{"n_layer": 11, "d_model": 512, "n_experts": 32, "experts_per_token": 2, "d_expert": 240, "d_shared_expert": 0, "activation": "squared_relu", "moe_layers": [0, 1, 2, 3, 4, 5, 6, 7, 8, 9, 10], "router_score": "sigmoid", "normalize_top_k": true, "routed_scale": 1.0, "balance_loss": 0.000469, "balance_bias": true, "n_groups": 8, "groups_per_token": 2, "init_std_router": 0.0312, "lr_router": 0.000936, "n_head": 8, "n_kv_head": 8, "head_dim": 64, "vocab_size": 16384, "norm": "layernorm", "norm_place": "pre", "norm_eps": 1e-06, "positions": "rope", "rope_base": 10000.0, "rope_fraction": 0.5, "qk_norm": false, "attn_scale": 0.125, "tie_embeddings": false, "parallel_block": false, "init": "uniform", "init_std_qkv": 0.0226, "init_std_o": 0.0, "init_std_up": 0.0226, "init_std_down": 0.0, "optimizer": "adamw", "lr": 0.00086, "lr_mult_qkv": 0.7, "beta1": 0.9, "beta2": 0.98, "lr_head": 0.00617, "warmup_steps": 448, "schedule": "cos", "final_lr_fraction": 0.0, "batch_tokens": 131072, "seq_len": 512, "doc_mask": true, "train_tokens": 515900000, "steps": 3937, "dataset": "wikipedia_en"}
Below are experts of layer 5 (counted from 0) of a mixture-of-experts language model. Rows are named router (the router's row for the expert), down (a neuron's output weights, with its number) and show model dimensions 320-383. Each number is 50 + 12 x the weight over its row's rms, rounded and kept within 0 to 99.
After each expert's rows: a language model's description of what the expert responds to; "raises" lists some tokens whose logits its average output raises strongly, later layers aside. This comes from a sample of Wikipedia text that the model never trained on.

# expert 17
router:49 48 55 53 49 55 47 57 40 61 37 51 44 35 66 42 50 64 36 58 45 53 46 58 51 44 41 37 43 56 53 51 39 61 44 55 59 34 61 43 45 45 65 72 64 52 37 53 50 53 52 50 60 52 42 48 41 41 64 38 43 66 39 43
down0:43 64 75 49 49 49 50 53 59 29 37 32 47 34 87 70 49 28 52 52 48 48 34 55 36 53 44 50 36 25 39 50 59 35 75 50 62 47 47 52 43 69 49 43 68 46 79 58 50 39 37 53 47 52 45 53 54 49 46 57 58 37 15 61
down1:73 58 48 54 50 43 63 60 41 30 52 43 58 59 53 51 26 59 61 37 28 42 81 50 43 44 59 59 52 47 35 53 49 74 55 46 60 55 64 26 34 52 51 63 49 51 66 51 60 64 52 52 61 34 37 48 63 80 45 58 30 58 54 33
down2:42 38 50 34 34 64 32 37 37 29 40 31 55 45 41 40 49 62 45 38 25 57 85 41 67 43 83 72 35 44 32 49 56 59 50 66 45 49 54 57 48 31 46 49 60 37 48 67 65 23 69 57 44 46 31 25 32 54 49 52 68 32 61 57
down3:65 56 69 42 59 62 61 27 52 52 59 40 55 38 62 39 50 42 19 52 49 36 46 38 29 51 77 37 49 57 52 45 56 54 55 72 58 36 48 50 69 55 53 45 54 47 51 36 51 48 33 41 70 56 73 53 58 28 47 47 68 40 57 53
down4:41 36 52 74 61 52 70 36 54 69 47 31 49 52 45 52 58 75 29 54 51 64 40 35 33 28 38 59 68 39 44 50 42 65 60 56 43 56 58 42 70 47 64 26 48 43 51 56 61 61 36 42 44 49 59 43 57 39 53 34 48 54 36 38
down5:34 41 48 51 40 52 51 59 41 57 45 39 33 55 37 47 45 47 62 36 32 45 57 35 49 18 58 56 38 38 52 43 26 43 54 37 56 64 46 53 55 63 52 43 48 27 64 57 46 55 22 31 66 55 45 52 39 57 59 66 30 38 36 65
down6:41 46 62 44 56 33 42 48 50 48 67 62 60 48 46 63 34 67 35 45 55 59 69 40 59 75 57 39 35 52 47 67 41 30 44 76 43 60 53 51 59 37 52 37 46 31 33 40 34 31 39 38 43 57 48 45 32 46 63 57 42 68 34 56
Description: Capital-letter codes. Uppercase abbreviation pieces and codes in tables, such as country codes NLD, the code Ret, and coordinate marks ′ and ″.
raises: "-", ", the", "–", " and the"

# expert 25
router:54 38 53 51 46 41 31 48 45 75 53 40 47 20 87 36 61 63 42 55 52 39 43 58 47 59 68 57 29 50 39 52 54 66 53 69 41 52 64 61 38 53 38 46 62 48 34 48 58 60 32 63 41 57 49 45 41 39 76 35 58 43 17 59
down0:64 44 47 55 35 50 73 60 28 44 54 41 54 50 50 43 44 37 47 37 52 66 45 33 39 47 33 61 45 21 72 41 38 31 64 62 32 56 27 45 44 72 52 54 57 58 56 60 44 58 55 37 52 34 29 30 61 44 53 67 39 67 56 46
down1:60 50 43 66 62 26 56 40 75 49 51 47 45 43 35 53 63 65 38 67 33 52 50 52 49 48 65 32 35 52 56 39 59 67 38 47 54 54 55 52 73 59 54 64 58 44 55 46 54 48 38 68 77 65 34 62 36 41 58 63 33 42 54 27
down2:50 33 57 64 78 46 56 59 42 52 33 66 55 53 48 62 48 44 58 51 43 34 59 49 52 29 27 46 54 36 62 46 71 53 40 38 55 52 39 48 51 44 67 52 39 52 50 43 44 60 40 20 52 50 64 52 71 38 40 60 34 34 54 36
down3:41 36 18 56 41 47 42 41 57 44 37 36 52 42 47 71 39 64 51 50 40 48 57 56 48 63 48 39 42 59 38 52 56 68 48 49 56 59 45 39 55 62 34 50 45 46 59 42 54 39 52 55 49 57 35 41 32 58 55 38 26 34 72 39
down4:54 48 53 42 62 30 65 48 41 49 61 60 50 53 37 55 67 50 37 53 53 48 35 55 52 50 53 59 50 64 37 67 42 58 62 47 50 50 69 32 54 32 49 49 38 66 53 61 50 55 54 45 38 43 48 62 23 47 55 62 59 52 49 52
down5:47 68 42 42 54 62 49 70 38 35 59 82 37 57 52 47 54 26 36 37 59 49 45 66 59 46 68 63 83 40 41 28 43 67 31 57 41 57 59 51 60 47 44 44 40 16 67 43 38 59 28 39 59 34 59 43 49 64 56 71 48 63 41 44
down6:47 56 52 56 45 62 54 46 26 27 49 44 58 56 53 35 47 50 50 32 72 72 46 34 40 44 38 39 41 58 47 26 56 36 51 47 48 52 53 51 43 41 67 56 41 37 61 41 39 41 57 33 35 33 59 33 48 35 52 40 58 58 48 51
Description: Capitalized name starts. The first capital letter or syllable of proper names and titles, such as K-roger, Mc-Tavish, Ben, Co, Cl.
raises: ".", ",", " (", "\n", " and"

# expert 0
router:67 65 47 67 33 62 48 62 35 70 72 35 55 44 57 36 57 47 36 45 53 34 40 48 64 49 50 40 46 63 47 55 55 51 41 56 45 38 58 61 53 49 63 72 53 70 43 51 53 75 36 60 50 52 37 44 57 42 59 53 59 47 43 59
down0:39 62 63 36 48 35 65 69 48 53 43 52 61 68 59 42 62 51 63 57 26 56 48 41 30 54 55 42 53 51 50 57 74 52 40 66 59 47 32 37 61 46 58 48 46 29 63 48 43 57 45 32 80 40 24 54 40 65 60 62 59 55 48 49
down1:36 46 56 55 48 48 41 33 66 36 43 49 44 39 38 44 23 59 47 30 43 58 51 32 57 48 51 40 72 60 55 77 51 62 34 49 59 57 34 51 50 65 55 56 45 58 64 32 45 60 66 59 43 43 59 57 42 42 41 43 54 54 56 48
down2:37 32 34 37 63 43 44 37 38 64 53 29 53 42 40 26 38 62 60 38 41 62 80 57 50 52 79 51 47 55 49 72 54 53 73 17 40 60 45 54 55 34 21 45 37 57 71 39 56 74 39 44 38 41 30 55 57 67 38 23 35 55 49 58
down3:32 67 35 50 47 32 40 56 47 51 36 39 53 33 39 47 61 67 47 43 45 44 61 44 46 55 36 93 58 48 42 33 41 68 68 55 44 50 58 66 53 42 46 27 54 57 41 60 59 41 38 50 47 51 61 57 53 53 25 64 31 54 44 63
down4:52 59 48 65 56 58 36 51 65 54 51 62 38 34 39 52 33 63 71 68 59 60 68 41 61 46 65 45 65 39 42 54 61 34 57 70 47 49 41 35 43 56 62 46 49 49 50 23 53 33 38 49 46 50 43 45 60 49 54 44 48 48 66 57
down5:51 75 65 43 35 37 77 41 46 51 38 51 52 25 53 47 65 50 46 57 34 54 49 45 43 68 37 40 44 58 58 38 41 68 39 36 61 66 43 55 45 51 53 57 56 58 44 68 54 45 41 52 72 65 52 54 68 56 46 48 48 53 41 68
down6:31 51 63 47 41 52 36 49 42 48 50 42 45 54 50 64 44 61 34 48 66 48 58 37 62 38 47 43 40 66 51 33 57 61 49 41 72 60 52 46 55 62 58 51 34 60 37 57 35 60 55 32 61 47 38 53 71 23 51 33 39 34 64 73
Description: Table and list separators. Column separators, semicolons and units in tables, infobox lines, score lists and coordinates, such as " | ", "; ", "°N ", " | MF".
raises: "1", "5", "2"

# expert 5
router:43 47 60 58 30 46 40 62 33 59 32 55 59 36 59 53 40 64 44 49 58 48 48 48 52 52 40 41 49 47 45 46 36 56 55 32 40 47 64 55 47 38 43 55 39 63 60 71 64 64 55 65 38 51 64 47 49 50 61 53 46 56 34 65
down0:64 47 78 53 61 44 55 67 62 60 73 58 50 39 50 35 53 54 59 43 37 55 45 34 55 46 45 64 58 50 37 59 68 34 37 40 31 49 62 40 61 56 55 50 74 39 41 44 54 60 42 34 57 51 64 49 43 33 48 59 49 57 50 40
down1:64 44 26 50 52 51 64 46 46 59 56 50 48 50 64 50 52 44 74 57 62 53 84 48 62 51 62 55 45 47 68 67 36 57 44 59 46 58 47 47 40 51 38 52 65 43 42 52 42 48 45 66 42 52 49 67 46 57 49 40 45 34 51 46
down2:56 53 47 54 36 74 40 36 35 37 52 43 40 50 26 93 36 39 46 29 65 39 71 39 47 48 44 76 67 55 31 42 34 64 46 50 64 47 35 62 53 62 56 54 50 51 40 54 57 42 39 53 54 59 43 44 38 44 50 67 50 40 54 57
down3:57 53 69 67 46 37 52 52 40 42 51 32 60 56 54 39 44 47 54 58 47 74 59 51 36 60 41 45 54 50 56 47 44 70 34 57 53 65 40 36 51 66 42 72 31 58 53 59 70 56 50 59 40 49 68 42 43 76 61 49 79 67 56 65
down4:35 66 45 54 43 54 52 40 36 37 37 65 51 47 41 53 56 70 56 42 50 45 31 61 34 67 78 36 66 49 48 63 35 45 53 37 45 50 58 44 34 68 23 31 38 52 37 18 33 66 40 32 30 16 35 45 32 52 53 42 48 33 50 56
down5:45 41 50 33 48 55 41 73 31 81 74 28 46 52 70 21 57 45 41 56 40 36 75 55 77 36 60 64 69 35 37 45 61 53 61 33 52 46 44 39 80 34 41 46 55 64 46 48 59 58 61 56 29 46 50 50 72 29 63 42 54 35 44 54
down6:77 54 65 51 50 43 38 54 28 49 51 57 59 58 33 63 79 38 56 61 56 79 49 50 36 59 39 50 61 30 46 44 32 38 41 59 33 29 62 51 55 48 41 67 32 28 66 44 39 35 29 47 69 34 38 53 43 38 48 47 52 50 57 55
Description: Month names and fragments. Month names in dates and tables such as June, December, the words In, out, up, much, and mid-word pieces of names like S'of'ia.
raises: "\n", ",", " and", "\n\n", ", ", "."

# expert 19
router:34 59 67 62 48 39 49 41 74 82 36 52 47 41 64 68 47 55 50 57 64 48 64 56 44 64 44 33 52 38 59 71 60 55 63 42 37 27 42 60 25 44 47 52 40 58 37 62 30 40 52 35 37 50 59 33 49 32 59 58 58 65 43 60
down0:48 70 38 54 62 42 54 54 53 42 66 32 54 53 61 44 46 41 57 43 51 65 58 27 53 37 48 46 55 60 32 38 46 52 47 31 57 59 41 74 56 55 45 64 35 74 46 55 66 52 50 71 58 59 26 52 58 51 42 45 71 43 46 57
down1:63 67 40 68 44 49 58 60 27 56 53 58 56 47 40 53 64 50 36 37 42 53 46 56 61 53 46 40 56 72 69 67 36 43 51 43 62 59 56 50 35 48 53 44 72 67 50 39 57 46 32 48 35 36 66 47 40 35 52 34 54 54 49 31
down2:67 47 66 63 39 40 33 42 72 66 47 44 48 54 50 60 43 50 42 60 69 58 59 67 54 58 39 47 48 29 56 49 41 36 43 55 48 41 50 44 37 46 46 69 44 43 53 57 54 56 29 46 49 59 51 65 34 51 47 33 33 55 60 51
down3:49 51 48 63 56 52 35 65 51 58 25 22 43 37 58 38 52 49 31 43 61 49 63 47 52 45 70 65 72 59 43 39 46 31 62 69 43 42 66 55 41 29 66 48 49 22 67 49 50 76 46 44 59 50 53 58 50 47 62 51 42 53 52 49
down4:50 50 45 58 52 69 39 57 75 61 49 48 52 43 39 42 58 69 61 73 44 50 60 51 40 37 55 40 47 41 69 56 64 52 57 37 42 71 48 50 48 62 43 64 44 43 65 55 49 41 70 70 47 52 46 64 59 39 57 46 38 70 53 35
down5:65 23 39 58 49 50 49 39 71 64 52 45 47 69 53 51 46 59 63 55 54 57 62 64 49 50 36 63 44 50 52 54 65 49 45 55 45 47 45 40 53 53 49 45 33 60 51 56 56 29 50 56 59 58 55 51 33 50 45 38 44 51 68 24
down6:37 49 49 54 37 67 37 64 58 54 58 45 62 50 56 67 64 40 66 52 67 54 45 50 63 59 59 40 32 63 27 56 42 45 47 51 52 75 59 65 43 77 38 64 60 58 52 43 49 67 56 48 36 41 37 44 54 32 48 54 61 47 54 44
Description: Line breaks after sections. Line and paragraph breaks closing table rows, headings or paragraphs, plus sentence-opening words and opening quotes, such as The, He, "L.
raises: "===", "The", "-", "\"", "In", "|"

# expert 7
router:36 64 57 50 34 33 21 60 48 60 39 56 62 28 55 36 58 40 37 49 76 52 59 60 41 57 60 40 49 51 53 60 43 71 52 55 58 43 51 57 32 36 65 38 59 49 28 38 42 64 46 41 51 50 54 53 37 43 44 55 62 50 33 57
down0:39 57 47 36 52 35 30 38 23 25 48 47 28 59 61 42 52 50 68 65 54 48 44 46 58 56 54 39 62 43 43 41 78 42 37 46 36 68 51 57 52 33 30 65 58 54 68 33 33 49 39 60 37 34 52 39 49 69 54 44 58 40 37 43
down1:54 68 44 38 60 57 44 47 45 26 49 37 48 60 37 44 52 55 73 35 34 80 57 70 78 44 57 37 57 47 59 33 59 34 63 28 54 48 62 56 37 51 41 60 41 46 42 67 39 45 45 50 47 41 30 21 42 43 56 54 42 39 65 56
down2:55 60 44 45 29 56 57 42 47 57 72 47 41 38 60 52 65 61 45 52 59 52 53 43 53 54 54 39 49 22 43 76 41 52 72 41 39 54 44 47 64 57 61 46 73 40 34 50 52 65 64 67 52 34 48 56 51 73 50 55 37 68 41 54
down3:42 61 41 36 51 40 62 36 51 65 59 43 42 60 63 34 44 35 57 48 40 59 50 55 57 59 31 35 42 44 38 45 53 59 53 46 72 33 48 43 52 50 49 45 38 37 43 26 61 32 58 56 35 59 60 46 39 63 47 40 38 64 69 42
down4:47 59 43 54 71 23 44 41 57 42 54 49 50 62 39 43 26 26 76 51 38 53 47 56 49 78 49 57 55 57 35 61 54 59 59 39 30 43 42 51 53 40 29 59 69 75 61 52 31 43 41 36 40 65 68 21 49 62 48 51 61 46 55 68
down5:55 68 35 70 36 46 45 61 59 51 54 48 46 75 48 43 48 35 61 31 39 49 47 33 43 61 72 49 52 40 49 46 64 46 51 54 37 56 51 62 25 46 33 48 42 64 48 43 39 52 58 53 39 58 42 63 56 68 44 47 46 45 34 64
down6:68 63 40 53 49 74 53 66 48 52 63 43 54 39 49 45 45 61 50 44 52 43 42 39 52 54 30 58 69 61 41 54 48 32 71 46 23 64 44 55 67 38 59 84 33 43 51 64 47 68 42 53 62 30 73 58 68 49 75 58 50 65 53 49
Description: Numbers and quantity words. Numerals in tables and lists, plus quantity words and verbs before amounts, such as several, about, had a, received, won.
raises: " (", "\n", " "

# expert 26
router:29 51 68 51 43 36 37 36 57 62 43 47 75 42 58 55 35 61 57 46 68 39 27 60 36 68 58 36 48 58 76 43 58 69 41 62 39 40 50 35 43 36 62 50 81 56 42 40 55 44 28 53 45 57 51 49 23 24 49 45 53 73 39 76
down0:38 66 59 48 70 36 45 75 55 45 50 65 42 58 45 37 39 46 55 54 50 32 64 44 55 67 53 31 37 44 46 14 41 60 58 34 44 44 50 67 28 60 45 39 45 18 64 38 33 39 31 27 38 65 64 53 38 29 47 65 46 40 48 50
down1:39 40 57 58 42 55 48 17 63 39 37 54 54 63 47 84 35 67 42 22 51 37 69 52 57 68 61 58 53 46 70 43 35 81 56 62 59 45 44 54 60 42 51 57 45 34 46 55 56 56 54 61 60 44 47 52 54 59 54 43 36 46 58 49
down2:46 37 53 51 54 27 61 50 56 68 67 43 35 61 64 32 57 44 56 54 43 46 46 46 77 41 84 42 44 68 58 52 47 24 25 53 39 48 77 33 58 39 62 53 59 44 41 42 44 49 40 61 35 36 39 67 45 60 42 32 60 31 51 69
down3:16 64 38 49 23 48 59 44 63 54 40 36 66 43 51 61 53 76 36 26 68 43 51 40 45 77 60 67 61 52 52 52 48 50 33 65 51 54 43 36 46 85 52 42 55 42 54 49 60 51 50 53 43 52 52 24 33 52 43 45 64 64 42 56
down4:56 59 30 43 48 42 47 60 49 48 41 57 33 67 64 41 54 63 68 70 71 60 50 47 50 61 36 58 45 54 45 56 68 64 67 44 51 40 40 62 59 68 60 43 32 61 55 49 48 44 63 47 61 50 52 42 38 61 54 49 44 52 46 65
down5:46 49 54 40 60 62 53 45 58 46 68 57 38 69 44 27 40 74 66 71 44 60 61 63 61 73 59 38 47 54 52 61 61 48 73 45 42 40 78 47 51 51 57 70 63 59 54 42 50 39 57 49 44 30 54 54 41 59 29 54 44 35 59 59
down6:42 60 58 30 43 22 58 74 38 41 35 45 20 53 46 40 42 46 27 47 33 16 44 50 69 60 55 37 51 62 48 51 34 72 59 53 50 45 81 31 51 37 63 40 55 42 44 35 61 42 52 58 64 60 44 42 40 67 53 56 56 55 35 22
Description: Word-middle fragments. Mid-word syllables in common words and names (cr'im'inals, for'um's, Sil'as'), plus of, for, and family or time nouns like father, year.
raises: "3", "–", "9", ", ", "2", " "

# expert 28
router:51 46 40 53 27 38 54 52 48 58 53 53 52 30 79 51 55 39 59 61 70 30 47 44 54 64 75 25 74 59 49 61 47 47 53 65 54 48 22 27 62 31 53 65 41 57 41 34 34 77 37 28 47 61 47 52 35 40 57 50 73 82 36 55
down0:48 33 42 50 52 53 69 72 24 41 31 59 28 44 50 49 40 31 54 46 48 76 20 50 60 51 33 50 38 60 46 51 57 57 63 35 24 49 50 41 51 54 43 48 48 42 41 46 65 55 33 52 42 61 59 48 31 54 56 67 60 39 32 50
down1:59 54 55 65 54 54 62 39 48 57 38 39 57 40 33 41 80 57 38 36 76 49 43 75 47 41 50 66 49 34 70 49 58 27 38 50 50 33 53 64 45 49 61 57 34 30 33 52 45 58 38 33 61 37 48 55 60 43 57 54 37 26 93 46
down2:55 61 40 52 58 42 46 61 50 45 87 46 43 46 60 66 29 37 55 53 40 60 62 60 61 59 55 54 48 42 31 36 48 37 73 35 50 46 38 46 52 54 29 59 69 51 41 65 43 57 74 58 55 49 32 63 54 47 39 38 26 54 58 70
down3:47 64 43 51 51 72 51 53 59 65 48 63 46 66 43 58 51 63 54 49 62 53 55 46 40 40 44 65 64 65 31 25 42 37 55 73 62 36 44 47 34 37 45 92 42 64 39 52 53 66 50 44 50 61 57 56 47 56 54 48 39 55 54 45
down4:64 57 50 53 28 23 67 52 39 50 61 35 51 70 68 43 60 54 55 61 27 49 33 56 60 58 66 67 49 45 53 48 56 52 58 52 22 55 74 47 51 74 35 49 30 33 57 45 59 42 55 73 45 46 60 71 44 33 50 47 66 41 58 61
down5:62 50 36 56 58 79 56 59 60 58 58 54 74 78 63 54 60 67 60 58 34 45 44 46 60 56 43 45 39 46 47 32 47 61 70 53 59 39 46 47 42 63 21 40 62 31 44 47 35 59 43 54 50 58 64 52 55 56 54 57 40 45 74 49
down6:52 48 39 37 55 44 54 54 24 63 39 49 32 35 40 31 64 48 69 28 38 48 43 60 41 47 45 46 59 53 54 38 64 56 57 33 61 53 28 61 46 48 25 62 68 46 50 56 45 52 57 50 34 41 79 41 51 53 48 58 66 64 34 45
Description: Name-internal syllables. Syllables inside foreign and place names, and non-Latin byte fragments, such as Arab-ia, Cincinn-at-i, N-ep-al, Azerbaijan.
raises: "-", "=", "C", "P", "1", "S"

# expert 30
router:42 35 69 67 51 40 37 62 39 66 41 64 68 49 42 39 61 43 35 59 63 56 22 60 62 49 51 25 66 61 56 57 55 70 63 47 24 57 39 48 42 29 64 72 69 51 51 68 50 70 51 44 43 73 52 51 44 38 60 41 67 83 36 42
down0:60 54 70 50 48 51 61 28 61 41 38 50 30 58 48 66 58 51 60 54 52 38 68 32 59 49 40 48 57 28 35 41 32 40 39 74 67 66 68 66 51 58 74 70 61 45 48 35 51 50 54 34 57 24 56 58 37 51 52 68 54 50 47 49
down1:84 21 55 45 51 43 67 56 57 39 58 41 60 56 45 51 59 41 50 58 64 37 39 56 47 51 55 55 64 51 67 47 48 50 45 48 52 53 47 65 65 36 58 60 50 67 67 61 62 54 61 48 42 57 30 39 56 48 40 43 37 41 49 60
down2:39 52 73 51 39 45 58 41 35 39 48 36 56 30 48 59 64 37 43 44 57 54 47 59 61 41 53 60 63 49 48 50 58 34 71 56 30 38 59 31 70 44 51 55 49 44 61 43 50 46 48 60 62 49 67 58 67 68 64 35 58 40 40 25
down3:55 47 76 50 58 36 46 68 37 50 51 47 29 41 70 38 50 70 53 47 68 44 38 43 51 52 69 30 41 64 60 38 57 44 37 47 37 62 45 56 47 43 44 44 51 57 46 44 48 44 42 25 41 61 52 60 32 44 54 44 26 66 47 53
down4:62 58 60 40 55 49 61 59 37 57 54 42 47 26 57 55 50 59 43 52 75 64 54 35 53 67 42 67 62 46 53 54 63 45 57 47 26 68 64 44 48 45 57 39 28 20 40 49 27 71 22 67 47 34 41 68 57 54 44 49 37 57 53 27
down5:40 49 49 56 32 47 38 53 38 50 64 40 65 35 50 26 53 42 63 49 55 51 37 71 41 51 47 62 65 51 36 38 32 46 49 65 40 34 53 46 75 50 12 57 57 52 58 34 66 49 43 43 48 31 52 29 47 62 50 45 55 61 52 58
down6:45 38 72 34 64 58 52 15 54 46 47 44 56 46 42 43 45 57 31 54 39 45 44 60 59 42 39 46 46 55 65 45 71 45 41 64 61 51 48 46 56 57 39 57 45 27 42 54 58 43 49 60 43 48 54 54 49 48 45 53 46 54 47 41
Description: Year and number endings. Last three digits of years and numbers after a leading digit, such as "010" in 2010, "920" in 1920, "000".
raises: "\n", "\n\n", " "

# expert 18
router:41 48 59 72 33 47 50 64 56 56 42 64 66 40 52 56 49 43 33 48 79 49 46 48 64 55 45 33 39 41 72 64 35 58 67 65 35 41 51 56 60 51 61 63 73 42 34 60 60 49 37 43 47 77 49 33 32 17 32 34 41 65 34 63
down0:72 53 26 55 43 40 51 29 69 47 18 48 49 45 55 44 64 54 51 47 48 48 41 57 61 34 83 35 61 45 49 24 55 50 52 57 30 30 62 45 63 53 64 56 70 49 74 58 49 58 46 49 46 51 54 46 52 64 74 46 38 41 41 49
down1:50 31 41 30 66 38 53 66 47 37 44 30 74 54 89 42 37 41 58 37 26 59 54 48 47 43 64 54 35 65 57 53 58 60 63 51 53 75 44 36 35 57 64 60 36 46 56 59 53 47 41 60 34 66 35 51 61 58 35 48 54 50 35 57
down2:50 45 59 49 28 52 48 87 48 46 64 47 45 29 34 43 43 39 45 47 40 60 29 49 50 47 52 44 45 58 50 36 47 31 45 55 23 48 62 36 45 69 56 28 57 40 61 45 48 44 43 47 43 61 46 43 28 46 64 35 46 69 44 57
down3:50 48 43 69 47 55 38 40 37 48 31 53 37 47 56 55 50 45 50 36 63 78 34 46 42 36 59 53 73 53 50 65 25 36 54 52 39 27 65 39 60 39 50 41 37 45 47 57 65 39 32 28 65 49 70 55 63 53 34 60 49 25 50 45
down4:51 36 42 53 36 42 47 70 34 23 51 47 27 30 23 58 38 59 27 45 64 38 41 33 57 46 58 38 50 47 56 66 39 38 54 50 26 58 49 58 57 77 43 56 43 35 51 33 53 39 47 48 56 53 49 27 49 61 72 49 39 30 34 54
down5:71 47 52 51 56 64 38 51 50 53 47 57 57 67 30 44 41 45 63 51 49 61 29 48 71 59 49 29 75 38 44 49 72 39 43 66 41 51 53 53 44 44 44 56 56 39 56 49 37 56 31 19 46 42 54 47 41 71 54 45 56 31 55 60
down6:64 69 54 25 31 64 42 69 37 57 59 28 60 45 33 36 57 50 24 61 54 32 60 57 66 83 42 49 57 37 31 43 62 60 23 66 25 54 48 46 43 72 39 40 33 49 49 38 56 38 53 29 59 29 50 65 60 57 28 43 43 35 70 36
Description: Sentence-ending periods. Periods, closing parentheses and clause ends at sentence or item boundaries, plus decimal points in numbers, such as "." after Jersey or in 3.82.
raises: "\n", "\n\n", " ", " |", " A"

# expert 24
router:48 46 68 69 40 48 41 55 48 46 59 62 58 25 63 59 55 31 49 64 37 66 30 54 47 77 41 41 38 42 65 68 49 43 60 44 46 44 62 63 39 50 57 63 58 52 36 53 48 56 35 65 41 45 53 39 33 57 56 39 60 68 65 68
down0:56 66 51 60 40 53 74 78 57 34 51 37 32 67 62 39 56 27 48 50 54 57 48 44 56 45 40 61 69 49 39 52 32 54 49 52 59 52 70 42 57 55 57 60 40 25 52 61 42 32 57 59 45 49 55 67 63 35 40 52 64 55 41 55
down1:30 53 45 28 36 38 34 52 44 25 41 51 44 47 55 31 51 33 51 20 25 44 49 53 56 55 70 59 38 73 71 72 73 64 41 38 54 50 53 74 61 42 43 68 32 42 46 66 47 57 31 39 42 43 64 50 52 60 59 62 40 63 46 42
down2:31 58 41 56 76 46 37 57 52 58 41 44 45 52 48 45 47 63 56 46 42 35 58 46 68 58 50 52 50 70 60 65 52 44 59 45 28 63 57 41 61 36 46 45 38 62 41 48 48 40 67 47 71 58 41 29 20 46 56 56 47 72 41 51
down3:51 58 40 68 48 34 63 42 45 44 72 54 61 35 43 60 34 58 41 35 38 44 38 65 42 73 33 53 49 67 52 56 53 39 50 75 50 45 33 38 53 59 58 51 47 42 43 55 31 41 57 54 54 49 58 33 53 38 33 56 48 44 40 54
down4:57 63 57 48 60 69 49 48 26 53 65 48 39 26 50 58 50 43 41 56 38 20 59 48 58 42 49 50 46 46 33 21 41 60 40 62 43 51 63 53 60 58 54 63 65 57 71 65 47 51 64 64 53 51 57 47 09 35 54 65 60 17 24 52
down5:61 48 39 56 58 54 55 56 50 63 52 59 54 55 52 59 29 45 40 59 75 62 42 44 36 43 36 71 22 52 55 64 50 45 47 54 48 42 57 58 66 47 64 59 60 41 48 34 47 35 52 25 58 58 57 69 50 90 44 41 29 66 48 53
down6:31 62 43 24 59 67 62 37 42 50 60 58 52 58 30 59 46 41 49 36 50 69 53 55 60 62 45 54 45 42 58 51 64 53 51 39 47 33 53 79 57 57 51 45 94 27 57 64 44 56 31 51 32 57 56 54 54 48 43 52 37 55 52 39
Description: Leading year digits. The first digit "1" or "2" of years and numbers after "In office" or dashes, plus short letter pieces like th, nd, le.
raises: "2", "–", "5", "3"

# expert 2
router:40 57 71 54 24 43 40 34 55 56 44 52 64 47 74 30 56 39 37 67 66 63 19 47 44 36 44 58 45 57 40 40 39 61 55 71 55 28 59 54 43 42 48 65 57 51 33 58 38 63 27 40 46 50 36 65 38 32 66 43 48 53 32 48
down0:44 33 59 33 39 49 26 47 45 39 41 60 71 45 38 51 67 56 68 55 45 55 63 41 30 43 46 28 33 42 67 60 50 56 35 42 64 57 36 58 65 51 66 35 53 61 60 56 45 57 51 32 63 48 48 52 54 49 53 39 49 32 56 48
down1:55 57 37 52 39 37 29 60 59 53 47 46 48 38 66 44 50 21 61 36 42 54 59 38 56 51 57 40 42 35 49 60 81 62 63 33 66 60 30 44 44 32 36 41 55 58 75 55 28 46 59 54 51 87 51 39 64 67 32 56 63 25 44 50
down2:65 17 30 61 40 45 30 42 56 67 39 43 52 47 42 57 81 48 59 41 49 52 53 49 46 50 46 60 60 43 43 55 40 45 54 51 58 47 61 37 60 50 58 53 47 54 62 47 65 51 48 46 59 49 56 65 32 74 63 40 29 54 47 41
down3:46 14 46 76 59 52 40 59 46 63 38 52 72 46 61 28 75 53 53 62 60 34 50 61 47 22 55 37 56 42 35 31 51 49 54 57 67 41 53 55 68 58 65 52 70 43 68 58 66 83 39 44 41 58 44 58 61 43 53 23 59 45 50 73
down4:56 53 50 56 35 58 80 32 58 54 49 47 46 43 58 41 70 43 49 45 46 58 28 59 45 74 61 33 42 54 45 47 42 50 38 54 43 72 46 32 61 44 14 60 68 50 43 38 56 65 62 38 61 48 36 54 54 39 40 37 71 59 65 68
down5:40 40 50 38 62 31 45 59 50 44 56 61 55 68 54 38 41 54 49 42 47 64 59 47 65 61 38 39 38 55 48 74 57 56 44 47 25 32 24 60 52 44 68 64 58 75 32 38 43 39 46 55 53 55 43 46 56 59 62 49 40 35 52 36
down6:49 52 40 66 52 51 60 60 64 27 56 50 54 59 30 49 66 34 61 47 72 54 47 58 28 34 61 59 69 45 47 41 76 57 55 33 73 40 58 36 46 53 53 91 47 58 59 59 53 71 59 46 35 36 62 43 51 55 57 69 63 61 39 55
Description: List dashes and prefixes. Line breaks and dashes that open list items, en dashes in score or year ranges, plus word-initial prefixes such as dis, sub, inter, pro.
raises: " ", "2", "1", ";"